{"n_layer": 11, "normalize_top_k": false, "balance_loss": 0.00876, "n_groups": 8, "vocab_size": 8192, "norm": "rmsnorm", "norm_eps": 1e-05, "rope_fraction": 1.0, "qk_norm": false, "tie_embeddings": false, "init_std_qkv": 0.0524}
Below are experts of layer 6 (counted from 0) of a mixture-of-experts language model. Rows are named router (the router's row for the expert), down (a neuron's output weights, with its number) and show model dimensions 0-159. Each number is 50 + 10 x the weight over its row's rms, rounded and kept within 0 to 99.
After each expert's rows: "raises" lists some tokens whose logits its average output raises strongly, later layers aside. This comes from a sample of Wikipedia text that the model never trained on.

# expert 9
router:32 59 41 45 62 61 61 45 52 62 56 63 53 47 65 32 61 51 57 72 50 28 54 31 45 41 62 62 38 38 57 63 44 42 66 52 47 55 35 64 54 32 56 51 59 43 39 40 60 47 53 69 43 52 43 38 59 50 53 47 43 41 58 61 65 49 53 45 56 47 52 43 45 47 65 36 54 47 43 50 44 34 42 46 40 35 57 32 46 46 44 43 64 37 62 38 44 44 37 51 54 48 64 67 46 42 46 59 50 45 39 56 58 52 18 39 60 50 43 71 40 45 51 41 66 69 38 62 45 49 51 62 54 54 51 48 48 51 36 32 62 60 38 31 54 50 33 41 50 53 37 55 54 43 45 43 44 39 48 53
down0:40 46 56 49 49 36 51 43 56 33 49 71 73 54 42 63 63 49 45 55 59 57 46 48 58 47 54 39 58 40 61 48 62 50 66 56 31 50 69 58 48 57 72 54 40 51 34 35 49 36 55 52 52 63 42 38 54 42 68 55 40 57 65 64 57 52 46 45 41 39 41 47 57 36 51 58 49 53 54 47 40 59 60 43 33 40 55 62 50 35 46 50 40 47 58 44 59 39 69 49 50 41 52 63 38 36 45 57 38 57 40 53 33 60 52 63 35 41 56 40 43 65 49 34 46 70 47 60 46 47 59 24 48 49 60 55 44 47 44 52 48 46 55 56 52 35 40 66 38 37 69 61 55 59 59 32 56 35 33 52
raises: " Houston", "sburg", " Oklahoma"

# expert 132
router:46 48 51 52 27 35 41 61 54 67 56 55 37 67 59 50 35 38 46 48 35 36 65 49 41 51 39 49 35 59 55 51 59 42 68 46 37 56 50 54 57 60 44 63 28 63 49 43 45 56 47 39 41 49 48 36 47 57 50 53 60 44 44 66 37 46 62 50 45 71 56 53 47 43 41 41 31 73 65 50 44 65 62 38 41 38 55 42 52 46 37 62 60 47 53 42 47 44 64 49 63 51 62 67 36 45 46 67 49 49 48 53 47 52 56 59 47 37 30 61 58 45 50 28 39 45 49 42 45 47 55 45 44 55 65 48 60 48 44 48 69 46 57 37 52 44 53 61 71 26 46 55 67 52 46 34 45 57 38 40
down0:63 47 48 42 66 45 46 47 35 58 35 46 52 42 48 38 33 37 50 40 48 56 50 47 40 47 41 38 60 55 57 52 62 46 44 43 40 53 52 64 49 73 51 62 63 60 43 61 50 47 53 42 35 48 59 67 24 58 42 53 46 62 51 64 57 49 55 51 34 42 53 46 49 25 51 57 28 69 49 41 45 53 50 47 41 46 48 44 68 56 43 79 41 65 54 40 54 44 49 45 63 46 30 54 57 39 57 45 47 43 49 50 33 37 67 58 43 43 48 44 60 61 51 42 65 43 50 53 70 36 33 33 49 45 54 49 51 67 51 55 41 53 60 53 61 43 49 48 44 42 36 58 56 50 73 39 64 47 33 37
raises: " during", " (", ","

# expert 88
router:57 57 55 46 34 51 59 64 58 54 46 61 47 58 45 66 41 60 49 61 39 48 55 50 37 72 40 44 42 59 56 51 36 63 64 34 56 52 66 56 72 36 60 61 46 52 28 52 36 49 70 49 39 58 36 54 63 59 67 42 55 50 48 61 36 47 74 45 75 43 49 41 56 41 47 41 35 38 39 54 64 55 50 66 69 43 54 49 58 32 48 53 65 65 50 64 50 57 45 48 60 66 66 54 50 43 46 52 60 42 44 57 46 56 44 56 37 41 51 54 49 58 48 50 61 59 58 60 50 44 49 57 54 47 46 67 45 54 44 62 50 48 72 37 53 61 42 59 37 61 33 49 48 71 46 42 47 54 41 42
down0:47 47 52 45 40 55 33 55 35 36 61 53 56 48 64 49 42 42 73 49 63 67 29 57 65 43 60 46 43 33 34 39 62 29 57 50 55 51 68 42 37 61 34 47 39 42 59 32 57 54 48 47 62 52 65 48 40 64 41 64 41 57 53 63 46 48 30 40 49 41 55 64 38 38 50 56 66 40 51 46 58 41 65 48 43 56 40 58 29 49 63 49 30 59 35 61 56 36 44 46 43 55 45 57 55 56 61 53 44 56 26 62 59 49 44 66 48 52 51 48 42 29 38 57 50 27 61 64 48 58 46 45 59 55 49 53 53 53 53 57 39 65 53 57 53 59 50 49 46 57 50 51 51 32 62 58 37 47 50 53
raises: "-", "/", " area"

# expert 124
router:52 58 49 55 24 51 45 34 63 51 43 31 56 62 21 40 54 61 62 50 50 40 42 62 51 59 44 68 48 46 70 56 48 45 35 58 36 53 57 50 59 56 59 54 60 38 33 53 63 40 51 59 77 56 56 40 56 59 36 33 43 53 54 54 41 54 37 65 56 55 45 48 49 73 55 32 53 38 36 58 45 42 54 55 43 55 31 54 58 47 39 45 38 48 57 64 42 45 54 52 51 61 62 45 30 54 50 56 51 41 60 51 52 55 47 67 44 47 57 50 32 49 67 70 58 37 72 50 46 37 55 71 66 57 52 65 45 59 34 52 50 52 50 51 45 56 43 42 53 44 54 64 53 43 47 57 61 52 44 61
down0:49 52 52 39 60 63 53 49 39 63 54 48 37 50 52 53 38 54 31 25 48 45 62 48 22 51 44 72 20 38 50 58 71 46 54 46 60 52 46 47 48 44 59 47 61 61 46 51 52 69 41 53 60 39 61 40 54 32 49 44 58 51 51 41 55 35 60 38 53 66 56 59 65 60 33 66 40 46 47 36 72 74 35 50 29 66 48 52 47 56 66 53 56 46 39 38 58 64 56 60 65 53 47 46 74 60 54 35 45 32 47 50 48 42 53 57 55 49 42 58 64 50 55 38 42 50 43 48 55 49 50 60 51 50 54 57 38 44 48 48 45 49 44 56 53 38 44 56 64 37 41 58 60 45 60 43 45 51 56 42
raises: "ti", ".", " |", ")", " as", ";"

# expert 137
router:64 64 43 56 56 48 63 59 38 39 67 35 51 50 29 49 61 39 55 62 47 54 53 30 46 53 35 51 41 52 28 53 60 53 62 53 60 63 54 38 51 45 64 44 54 45 47 50 62 43 56 55 47 55 53 64 50 67 57 67 43 64 34 45 54 44 61 47 45 33 42 49 41 43 55 63 47 68 67 56 53 50 46 63 39 28 43 52 46 43 49 39 57 53 30 55 56 35 52 42 61 56 46 60 55 57 52 53 45 50 34 64 65 62 46 52 36 36 53 47 47 48 38 31 54 51 75 66 58 40 53 42 45 62 76 61 42 62 40 51 68 60 74 49 41 37 49 51 48 34 52 45 41 55 55 56 48 60 47 45
down0:55 60 35 63 45 62 37 33 40 48 68 45 49 33 48 42 60 49 54 53 40 55 64 45 60 37 60 56 48 32 52 39 50 58 61 34 48 52 53 56 43 56 46 25 40 58 46 50 33 41 54 46 45 43 48 50 57 40 48 69 50 53 49 52 48 69 40 61 61 35 48 47 50 64 48 67 46 44 63 52 44 51 29 65 44 51 47 49 61 54 43 38 45 49 44 53 65 21 41 44 66 56 35 53 47 49 38 73 39 52 56 59 41 56 57 50 26 58 43 47 50 43 51 49 63 46 60 36 44 56 74 39 53 45 60 44 55 31 46 41 64 53 69 44 38 48 44 60 32 57 56 49 28 58 38 56 52 51 55 41
raises: " In", "\n\n", " A", "\n"

# expert 157
router:45 71 57 69 31 52 58 44 55 33 38 47 64 56 36 48 41 46 53 57 49 48 53 65 54 67 39 41 44 54 58 58 57 57 31 63 36 45 62 60 63 38 63 60 45 48 56 57 53 52 50 59 68 59 66 25 47 49 58 46 47 40 46 56 37 61 37 54 57 63 59 77 68 72 54 57 52 42 44 47 52 50 53 62 49 53 32 57 45 50 54 34 51 55 50 50 44 56 46 61 52 58 60 64 33 57 74 60 45 78 47 40 45 54 54 61 54 55 69 63 48 47 64 50 57 43 41 47 49 49 39 45 42 55 69 54 44 69 40 61 49 55 43 49 57 35 57 43 50 46 56 50 62 60 49 42 46 51 42 59
down0:36 33 50 37 56 61 41 39 40 57 37 47 49 54 56 68 57 67 56 53 39 62 35 39 26 36 49 38 41 57 55 37 48 39 69 54 47 35 49 57 33 44 44 57 49 67 50 59 50 49 41 36 33 52 34 59 52 64 38 52 37 37 52 40 60 47 60 56 45 46 52 41 40 30 47 47 66 54 57 65 53 74 41 43 49 63 51 51 45 56 44 57 43 46 31 35 57 41 54 56 56 30 49 45 59 43 52 33 50 37 53 51 68 45 46 34 57 53 39 60 62 51 48 50 44 46 57 65 49 51 43 65 39 48 36 52 43 41 62 50 51 51 60 63 54 41 68 59 59 43 65 45 45 79 51 44 49 50 53 51
raises: "ien", "us", ".", "ea", "e", "ren"

# expert 117
router:58 60 63 39 42 63 60 41 51 52 67 63 54 45 55 47 59 56 51 55 43 58 51 35 39 63 44 54 42 43 60 50 44 42 57 49 52 66 46 42 69 43 43 47 66 56 34 52 42 47 59 63 40 67 51 34 56 66 45 45 47 65 45 53 36 70 63 40 50 48 50 45 60 33 67 36 46 42 39 60 58 49 32 35 67 47 34 52 52 39 44 50 59 67 47 55 52 62 51 40 65 47 70 56 51 52 34 43 57 33 48 62 39 58 50 58 37 63 44 46 56 49 48 61 56 58 67 45 46 48 39 71 63 62 39 47 56 57 37 62 31 60 46 50 56 40 45 49 50 40 38 64 33 62 71 52 47 40 37 43
down0:57 43 43 41 50 69 48 58 41 36 42 57 63 51 52 44 62 58 64 61 56 56 42 57 51 63 59 45 48 51 52 43 38 50 56 63 68 43 42 56 49 42 45 38 61 52 34 54 46 41 56 47 51 53 68 62 60 54 52 46 56 66 57 35 60 48 46 34 52 48 59 41 56 40 50 59 41 45 62 29 59 36 54 44 50 58 50 46 61 54 27 61 60 45 37 52 61 42 40 62 44 39 44 36 70 64 50 48 56 49 46 54 47 32 55 68 60 34 52 73 48 55 39 33 48 47 45 60 58 62 38 52 30 42 45 52 76 43 28 43 49 52 59 58 63 58 50 50 42 45 48 49 45 80 53 39 38 58 47 74
raises: "ish", "ys", "ber", "k"

# expert 94
router:51 53 50 46 66 50 35 63 36 37 42 42 49 33 51 39 37 26 55 46 41 60 50 49 50 36 50 55 49 32 38 51 50 68 44 54 63 54 61 46 36 41 54 49 63 40 63 42 50 51 71 42 35 48 47 60 34 45 51 56 38 61 42 53 57 40 38 46 52 46 65 35 57 61 48 60 42 53 57 56 39 70 53 53 37 56 57 35 51 44 66 50 58 38 47 41 50 57 46 45 62 42 52 41 54 57 70 29 50 38 61 42 47 33 46 61 44 59 34 26 66 50 34 49 55 39 43 50 46 56 63 51 61 44 53 41 41 58 36 51 49 42 61 58 46 42 39 41 69 43 41 44 32 39 29 55 64 57 46 63
down0:54 52 68 45 46 59 54 32 48 68 42 48 48 54 51 56 52 66 42 44 57 42 53 43 39 46 52 68 51 36 59 41 44 53 32 39 39 48 52 60 29 61 47 60 61 62 23 55 44 53 48 50 52 44 62 37 58 51 45 59 52 64 58 61 31 53 26 49 44 57 49 44 53 39 63 70 42 51 52 48 36 33 42 55 62 36 42 66 42 50 34 59 52 66 53 33 53 63 58 53 43 57 53 57 46 67 36 52 50 55 46 47 27 38 37 66 33 41 48 63 56 47 49 52 56 48 57 47 46 47 36 58 46 33 51 52 45 43 36 51 48 51 60 64 29 44 44 46 45 53 40 29 36 37 32 50 42 63 48 52
raises: " who", " however", " respectively", " although", " though", " while"

# expert 125
router:43 55 43 45 28 51 48 56 57 58 41 48 39 54 42 43 48 64 46 42 70 56 48 55 43 53 54 42 47 53 56 64 42 47 50 42 34 40 57 48 59 24 52 47 45 50 48 54 55 54 51 61 63 67 53 38 65 49 48 43 63 46 47 49 33 50 42 44 38 56 54 59 51 60 62 63 40 51 41 34 48 50 58 70 58 54 27 61 56 31 43 50 45 39 56 65 52 45 36 55 46 51 63 61 53 56 65 46 43 58 45 61 61 41 57 73 59 44 58 58 27 34 63 61 41 24 60 54 57 38 48 58 49 44 63 54 52 69 52 62 56 61 39 39 49 32 59 59 57 41 57 55 43 55 31 47 52 35 30 67
down0:69 70 60 53 47 43 56 45 48 47 58 54 53 62 62 56 52 54 53 53 45 56 42 54 54 47 57 43 43 69 51 55 52 72 65 45 67 71 48 50 37 54 40 54 54 46 42 58 58 53 60 44 15 42 38 54 47 38 26 68 60 50 45 47 58 51 56 30 44 39 44 36 41 52 49 48 61 64 55 46 66 58 47 35 45 50 53 55 40 47 41 56 49 56 59 36 41 43 62 59 51 46 64 46 49 36 47 39 29 38 56 60 59 39 55 53 40 48 45 49 53 31 47 49 26 47 44 61 41 43 52 46 35 85 64 50 40 47 42 43 61 49 39 47 51 50 63 58 43 56 48 40 61 51 57 28 40 46 62 47
raises: "ac", "ys", "ap", "í", "amp", "od"

# expert 155
router:61 61 54 28 62 49 51 64 37 57 51 35 64 39 43 50 30 40 40 60 61 59 59 49 62 48 50 44 34 43 43 61 46 43 40 65 51 49 67 59 52 49 49 55 47 51 53 40 56 57 48 41 43 42 39 47 51 51 50 61 69 43 55 36 38 48 52 55 44 47 70 55 74 67 65 62 42 24 61 36 56 69 34 60 61 50 64 53 52 45 51 65 35 34 50 59 50 51 52 39 40 42 36 43 62 52 50 46 38 31 60 46 62 30 45 46 43 62 44 39 46 46 47 29 59 44 48 33 44 56 48 44 67 58 48 46 63 42 48 48 40 45 67 57 47 49 62 54 44 61 53 52 64 53 67 49 46 37 57 36
down0:65 43 63 48 62 31 55 48 73 56 50 53 64 57 71 36 42 56 49 40 54 58 52 51 55 47 42 51 31 47 52 45 57 57 40 29 48 41 35 65 47 63 46 54 42 53 62 39 34 35 47 44 51 50 66 33 49 36 36 49 71 61 52 53 34 41 58 52 50 45 54 59 58 45 60 66 43 48 52 62 39 36 36 47 66 58 26 60 46 46 59 47 46 56 41 54 54 43 33 35 64 60 43 65 63 42 41 61 32 54 43 49 41 48 61 72 58 45 47 43 50 56 56 33 68 50 45 45 35 57 45 57 42 57 60 50 39 59 32 56 39 57 56 38 33 43 41 50 60 46 49 59 42 42 49 52 59 44 58 61
raises: " the", " a", " their", " an", " both"

# expert 102
router:43 68 61 58 53 66 59 53 73 39 51 46 49 61 32 36 53 65 67 38 43 56 58 40 57 67 35 53 60 49 55 29 52 41 60 39 41 50 29 61 50 35 49 53 66 55 61 47 56 22 40 50 52 49 57 46 57 57 32 28 42 52 46 42 46 59 57 47 56 59 57 66 59 56 52 43 43 59 50 50 63 38 58 46 59 39 46 60 60 45 45 41 64 53 70 40 61 40 51 40 46 46 67 59 51 52 54 48 47 58 46 55 51 39 67 44 37 36 57 45 30 35 49 58 47 69 41 41 50 54 44 34 58 58 40 61 37 57 59 34 33 51 57 48 50 49 45 51 59 55 40 60 34 60 50 44 47 57 36 54
down0:56 53 52 44 42 51 56 40 50 70 29 59 67 57 41 38 56 72 54 52 49 35 56 45 63 34 53 43 48 73 46 43 40 46 29 41 60 67 37 49 62 51 58 40 59 46 67 55 42 68 79 54 47 56 47 59 52 52 49 44 49 54 57 68 49 46 59 53 37 31 31 45 62 48 30 33 51 50 49 47 40 50 58 50 61 36 44 63 58 37 42 52 45 59 61 53 48 63 50 68 55 35 48 47 40 55 59 41 49 43 60 51 47 51 40 33 54 51 59 49 55 32 55 57 59 35 53 64 44 42 50 68 53 55 52 67 51 58 61 62 54 49 51 56 42 56 47 62 34 28 64 40 35 56 45 53 50 54 40 56
raises: "e", "ise", ",", "es", " and", "ani"

# expert 18
router:33 54 44 49 55 59 56 45 47 68 57 64 57 42 67 33 61 53 59 66 52 21 41 30 52 42 68 55 35 38 50 57 51 39 68 56 41 49 36 53 50 39 54 44 58 46 35 40 64 44 50 58 47 48 51 42 60 50 65 42 47 41 52 65 60 44 52 50 50 46 43 43 46 39 60 32 51 45 45 41 45 30 45 43 43 35 54 37 39 50 42 44 67 47 60 34 40 40 37 58 57 52 64 66 46 46 38 55 49 49 51 59 52 56 19 43 51 56 47 68 40 39 48 47 63 68 39 58 49 53 45 55 61 57 57 47 46 54 49 29 64 56 40 24 55 47 35 39 52 56 45 59 53 44 48 36 39 43 42 59
down0:38 35 47 48 35 58 54 46 51 52 62 52 50 25 54 41 42 41 52 50 39 52 62 41 60 59 55 48 43 58 51 62 69 42 25 61 48 45 64 67 45 42 43 33 47 38 44 36 45 50 55 59 31 57 39 44 68 59 37 68 49 48 56 58 55 54 54 56 47 51 39 42 53 31 52 63 43 33 63 36 52 62 66 54 53 32 48 60 62 31 53 37 47 57 53 56 59 53 59 43 57 56 39 63 48 68 51 39 48 65 37 66 67 44 54 68 60 47 60 62 55 32 49 69 48 52 68 38 50 50 67 47 39 55 51 51 36 39 59 58 45 52 51 66 56 65 60 34 46 55 44 51 45 48 37 55 50 45 57 59
raises: " Urban", " Engineering", "outh"

# expert 93
router:34 57 48 48 58 70 54 46 40 62 60 63 54 36 59 36 51 57 52 72 52 27 53 39 48 38 60 49 35 34 55 57 45 44 65 62 44 50 39 61 50 41 48 43 61 42 39 51 67 53 54 65 52 47 41 45 58 51 50 49 40 36 69 64 59 40 57 39 48 48 51 50 44 42 57 43 41 53 40 40 48 33 43 46 36 40 56 34 43 51 37 44 67 47 54 39 47 43 44 58 62 43 57 61 55 36 45 53 49 42 38 56 61 55 19 48 50 55 46 71 46 49 41 40 69 64 39 60 42 44 51 63 62 51 58 57 45 44 39 36 61 55 42 22 61 50 30 37 49 55 34 55 60 42 34 46 51 51 48 51
down0:62 62 64 29 61 64 38 68 60 59 67 40 58 63 47 47 44 64 45 54 35 53 39 53 44 68 56 45 56 43 45 55 51 63 55 60 46 59 65 52 47 17 55 62 69 53 51 37 52 54 45 56 51 28 40 49 60 56 46 42 45 39 56 53 58 63 56 55 36 53 51 42 46 54 54 52 36 51 37 48 55 29 38 48 50 38 51 54 30 44 30 58 48 33 56 28 59 49 45 46 53 49 52 39 49 58 57 59 46 53 36 56 46 44 32 49 51 59 35 48 51 67 52 66 49 40 37 59 64 55 58 61 55 63 52 60 49 48 58 56 51 60 46 65 48 56 34 71 42 53 49 45 60 49 44 61 68 47 49 69
raises: " Roberts", " Wilson", " county", "ification"

# expert 98
router:56 64 51 54 61 55 37 68 41 49 67 37 49 46 40 60 28 29 40 55 68 62 53 50 58 37 41 48 47 49 38 53 56 46 44 53 47 42 55 37 45 61 63 57 51 37 42 46 57 51 46 54 50 29 49 51 54 47 51 52 58 65 50 40 41 38 42 57 49 50 51 58 44 56 42 66 36 27 55 53 36 74 60 59 46 59 67 67 44 43 59 53 44 38 57 43 42 66 44 35 46 44 26 42 60 52 60 48 38 35 52 39 49 50 48 49 58 77 42 55 52 50 50 53 65 31 36 51 35 46 47 55 66 57 52 49 46 45 35 37 45 49 54 65 68 69 51 42 49 38 50 56 58 31 56 55 36 44 40 59
down0:52 41 48 65 48 44 40 55 59 61 46 49 56 57 41 46 56 49 56 53 47 59 58 62 48 56 30 57 50 56 47 61 43 39 64 55 45 62 40 40 58 54 43 46 44 55 49 44 45 49 51 50 41 34 67 43 53 49 57 49 48 59 64 41 48 60 46 38 74 48 42 61 44 71 58 54 61 48 27 36 42 51 42 50 36 60 48 59 50 56 42 42 38 62 34 45 49 63 53 53 28 38 57 55 19 48 47 60 54 46 53 27 46 67 49 48 47 58 64 50 61 43 49 60 38 68 55 49 55 55 72 38 57 47 57 65 60 61 50 23 48 53 54 55 69 64 43 52 58 49 31 50 58 56 64 48 28 30 60 52
raises: " a", " the", " an"

# expert 69
router:60 39 47 43 61 57 34 52 48 46 54 49 56 38 38 52 55 46 60 48 40 44 48 34 30 53 48 42 40 44 43 43 62 64 43 36 68 55 68 51 38 30 50 38 38 47 52 51 51 41 55 35 41 61 43 40 36 36 45 53 48 62 42 39 57 33 38 56 68 57 44 53 46 50 36 69 35 49 54 53 57 45 42 53 40 46 58 53 47 58 61 50 37 46 36 48 62 53 60 60 53 53 41 54 46 70 67 60 64 47 41 55 44 52 43 63 56 45 36 31 56 65 46 43 54 34 64 56 65 47 45 29 65 62 46 37 53 56 45 45 66 52 56 32 36 49 39 50 52 36 58 46 31 40 43 61 69 66 57 32
down0:41 77 51 68 67 47 38 48 26 61 55 38 45 64 56 49 58 60 58 48 49 56 62 45 54 58 30 47 58 62 46 53 61 42 37 56 39 61 54 45 46 56 71 49 45 61 51 44 40 45 52 45 54 46 64 54 55 58 55 47 74 47 51 53 49 34 58 43 58 41 36 39 35 52 41 35 59 61 49 54 34 37 68 69 54 56 58 43 49 27 41 47 37 58 46 42 66 55 56 58 47 48 64 48 38 45 59 46 54 38 36 66 38 46 71 55 40 48 45 52 46 60 59 43 48 42 30 48 58 47 59 53 31 58 47 53 43 60 55 48 49 27 46 61 55 68 37 43 69 44 42 44 60 40 46 53 44 45 41 41
raises: "\n\n", "\n", " In", " It", " The", "="

# expert 159
router:48 52 49 52 34 51 57 55 45 58 60 61 53 63 46 60 41 44 46 71 29 31 48 35 60 48 47 42 59 68 63 41 48 40 45 38 58 55 48 49 48 65 35 54 51 74 50 47 63 35 33 37 41 44 42 52 62 55 49 58 51 47 48 66 47 54 59 43 55 68 43 53 51 63 51 76 54 61 54 57 52 55 71 52 58 37 51 46 51 69 51 45 78 57 48 58 51 69 43 46 67 50 60 58 53 44 51 59 66 65 27 65 38 37 50 50 48 35 28 65 64 47 45 51 58 59 54 40 47 43 39 61 51 39 47 57 47 37 50 39 53 47 49 61 62 50 41 44 52 47 48 40 58 43 43 40 56 52 51 30
down0:62 53 43 77 59 39 54 41 43 28 31 53 37 56 43 51 59 46 64 43 57 50 44 52 48 37 35 64 55 53 48 40 49 45 59 45 42 28 57 53 42 52 56 53 47 35 65 52 55 51 48 57 47 62 48 56 44 54 60 60 41 45 49 39 38 60 53 49 47 44 49 58 58 36 53 38 40 56 41 49 59 57 69 48 49 63 44 57 30 34 42 60 52 58 62 43 55 54 38 50 48 41 54 41 50 53 77 49 73 60 37 38 63 61 46 66 39 52 61 49 68 52 55 47 60 43 53 54 63 45 49 46 59 63 22 57 37 43 63 48 67 39 38 60 74 57 47 28 38 46 53 65 45 46 49 49 62 42 49 43
raises: "\n", " &", " and", " (", ":", " or"

# expert 156
router:50 50 45 40 67 54 47 59 66 40 38 51 60 39 45 57 67 27 61 44 48 38 43 32 55 56 47 44 52 36 42 46 57 36 61 56 48 58 49 50 41 62 48 20 61 42 35 61 58 33 45 41 41 42 48 45 52 61 54 46 34 40 55 48 51 28 49 57 43 40 51 46 44 51 62 63 54 59 54 42 37 49 62 43 54 52 45 47 47 47 48 47 47 60 42 59 38 43 67 50 55 51 52 43 29 55 53 67 61 55 53 47 31 56 60 60 37 47 72 59 54 48 37 75 34 72 42 53 45 46 60 55 51 59 24 47 48 39 59 44 61 69 59 46 51 48 43 49 43 59 39 45 53 49 53 66 48 70 60 65
down0:33 54 53 57 45 52 43 39 51 44 54 52 35 62 58 75 64 35 63 58 69 57 43 52 67 57 55 64 69 54 34 41 74 53 29 54 72 48 60 50 51 67 43 51 55 63 56 50 57 61 40 52 53 28 50 62 51 46 36 49 52 41 44 38 51 47 47 27 41 52 53 58 41 44 34 43 46 49 66 56 57 35 57 60 46 49 44 37 42 42 60 39 54 46 64 47 55 48 49 25 47 52 51 38 45 51 54 46 51 39 33 41 39 42 50 49 52 39 58 50 49 46 57 49 54 46 68 74 62 52 62 53 54 52 40 41 64 43 45 65 70 51 57 58 66 65 46 50 53 43 59 52 48 52 47 60 47 72 64 57
raises: "ń", "ów", " emphas"

# expert 154
router:37 45 55 43 61 44 48 60 45 33 49 54 40 30 44 32 43 34 65 51 50 62 50 40 52 46 58 53 36 33 40 43 72 56 35 53 49 35 62 49 38 44 51 45 57 47 57 39 48 42 62 51 35 43 56 59 36 35 47 58 39 67 30 50 53 38 43 33 50 48 56 42 73 46 48 58 34 42 61 47 58 47 35 61 50 51 59 40 54 66 55 56 54 45 44 53 43 54 61 44 58 31 41 52 44 47 50 38 57 34 65 62 28 44 50 48 46 48 43 41 53 39 37 43 47 54 32 45 39 49 56 52 80 48 45 39 50 57 37 59 54 48 68 60 32 63 53 55 41 47 49 38 27 57 42 56 63 53 57 54
down0:54 41 54 52 43 42 44 27 39 56 42 49 54 56 41 45 52 44 41 43 39 56 59 39 37 69 62 56 49 32 69 34 60 44 47 61 41 53 51 55 38 49 50 39 50 48 77 33 64 34 64 53 47 40 49 40 35 47 37 36 71 54 42 47 62 41 43 61 36 51 44 68 64 43 44 40 53 38 55 32 61 45 39 58 38 58 44 43 62 37 47 49 38 49 23 63 43 52 55 46 68 50 55 36 54 55 62 49 55 47 56 45 47 48 40 61 50 57 53 66 43 56 39 63 57 48 53 54 37 42 47 61 68 49 45 36 63 63 57 57 50 42 54 48 32 46 36 36 48 38 52 53 51 58 59 64 60 31 39 47
raises: " is", " also", " the"

# expert 104
router:38 56 38 52 58 53 65 39 49 58 58 49 56 64 31 49 42 65 71 42 45 45 45 68 53 67 44 52 57 52 49 45 33 27 59 36 29 61 41 51 40 38 43 57 51 52 32 49 56 33 47 53 60 58 48 54 52 37 41 29 51 48 49 47 63 58 63 44 52 55 34 60 38 54 66 55 33 47 42 56 58 47 41 51 73 53 38 60 61 49 63 66 50 45 51 45 47 65 34 54 56 46 63 65 50 62 48 48 30 65 54 53 35 49 46 50 34 39 49 36 50 40 59 52 56 44 41 37 53 47 47 38 54 49 41 59 49 67 36 42 43 59 54 20 60 54 38 59 68 53 49 46 41 55 43 64 51 41 53 59
down0:54 55 66 46 53 55 51 67 51 34 47 52 51 61 49 62 55 34 36 45 69 41 43 81 39 48 44 60 51 60 55 52 54 70 44 55 53 58 33 60 42 36 46 44 47 43 40 27 39 43 52 69 57 59 52 50 52 40 55 55 52 47 74 50 49 54 50 58 45 61 49 60 42 43 53 56 24 57 60 45 33 38 68 51 50 64 64 47 65 51 44 40 59 43 53 39 58 62 65 56 25 48 62 50 54 56 54 57 56 57 53 54 59 50 64 53 46 37 44 47 52 69 54 63 47 45 32 44 59 44 45 48 56 47 55 54 25 48 43 61 43 35 60 61 37 32 49 62 32 54 65 55 48 47 41 51 54 60 45 58
raises: "ti", "t", "ated", "ather", "ea"

# expert 86
router:40 55 54 51 41 56 52 63 52 57 50 62 60 52 62 33 64 51 52 39 37 64 71 53 46 51 48 48 62 58 44 61 42 54 63 40 61 67 51 50 66 30 59 32 56 51 48 51 41 50 50 67 42 54 56 35 52 67 53 33 60 69 40 59 33 64 62 39 66 56 63 53 47 57 53 46 59 39 40 59 34 34 57 40 54 42 61 49 60 40 53 64 66 59 54 59 50 68 51 48 58 50 56 59 63 42 29 52 63 48 53 60 37 45 43 42 42 42 49 54 60 26 53 55 33 69 55 58 44 52 55 40 58 46 34 52 55 54 53 36 42 56 64 47 33 61 50 49 48 29 45 38 44 52 59 52 33 38 41 50
down0:52 47 47 53 41 57 41 41 38 52 48 38 46 49 82 50 52 30 64 36 42 56 31 37 49 38 38 51 50 51 44 57 43 51 44 72 43 57 75 56 43 44 41 79 36 26 65 52 34 55 58 62 56 65 35 54 61 52 48 49 47 51 74 52 55 41 54 57 50 51 35 43 42 45 45 57 48 50 32 58 61 50 52 59 69 49 44 42 62 60 43 36 41 49 47 51 53 40 54 38 28 42 67 59 56 46 60 47 56 44 46 31 44 44 51 44 42 45 53 43 53 37 56 43 43 43 40 39 47 52 29 48 34 61 45 37 54 39 47 38 41 61 54 56 55 44 51 36 56 69 55 44 44 49 43 40 42 49 43 47
raises: "y", "eni", "ys", "oro", "ita", "ical"

# expert 126
router:37 66 59 45 26 51 69 50 60 39 46 42 45 54 50 58 31 45 55 48 61 54 42 62 50 70 58 59 38 43 50 42 35 30 59 38 46 47 57 70 69 56 61 50 43 40 48 45 50 56 61 53 74 62 50 39 61 56 51 49 58 56 59 55 34 57 40 53 52 48 62 60 46 68 46 56 42 38 44 60 56 51 67 58 52 39 33 55 55 25 30 61 43 39 51 42 59 46 47 48 51 64 56 56 57 42 47 56 47 66 48 50 59 49 47 50 53 39 55 52 27 44 44 65 49 36 37 65 72 55 52 62 35 54 41 50 33 50 63 67 46 51 41 57 61 46 57 57 46 47 39 40 35 55 38 50 48 44 45 61
down0:35 52 54 40 45 39 47 39 38 41 47 43 53 60 58 45 54 65 37 69 72 47 57 47 41 42 42 47 50 46 53 55 52 46 45 62 61 50 57 66 56 45 74 53 24 25 55 58 33 59 47 51 47 72 61 31 50 34 51 55 56 36 33 51 56 28 63 58 45 62 41 51 28 54 64 43 48 35 69 49 43 56 55 71 55 60 48 56 41 40 58 42 58 44 58 51 34 44 50 62 51 52 54 67 30 61 54 56 61 57 61 49 54 53 42 54 50 52 52 42 45 49 44 54 36 64 52 49 41 42 54 48 59 39 48 67 47 46 52 27 55 53 54 65 50 46 57 59 53 55 48 30 42 57 39 50 51 71 52 54
raises: "c", "um", "ur", "no", "ne", "ul"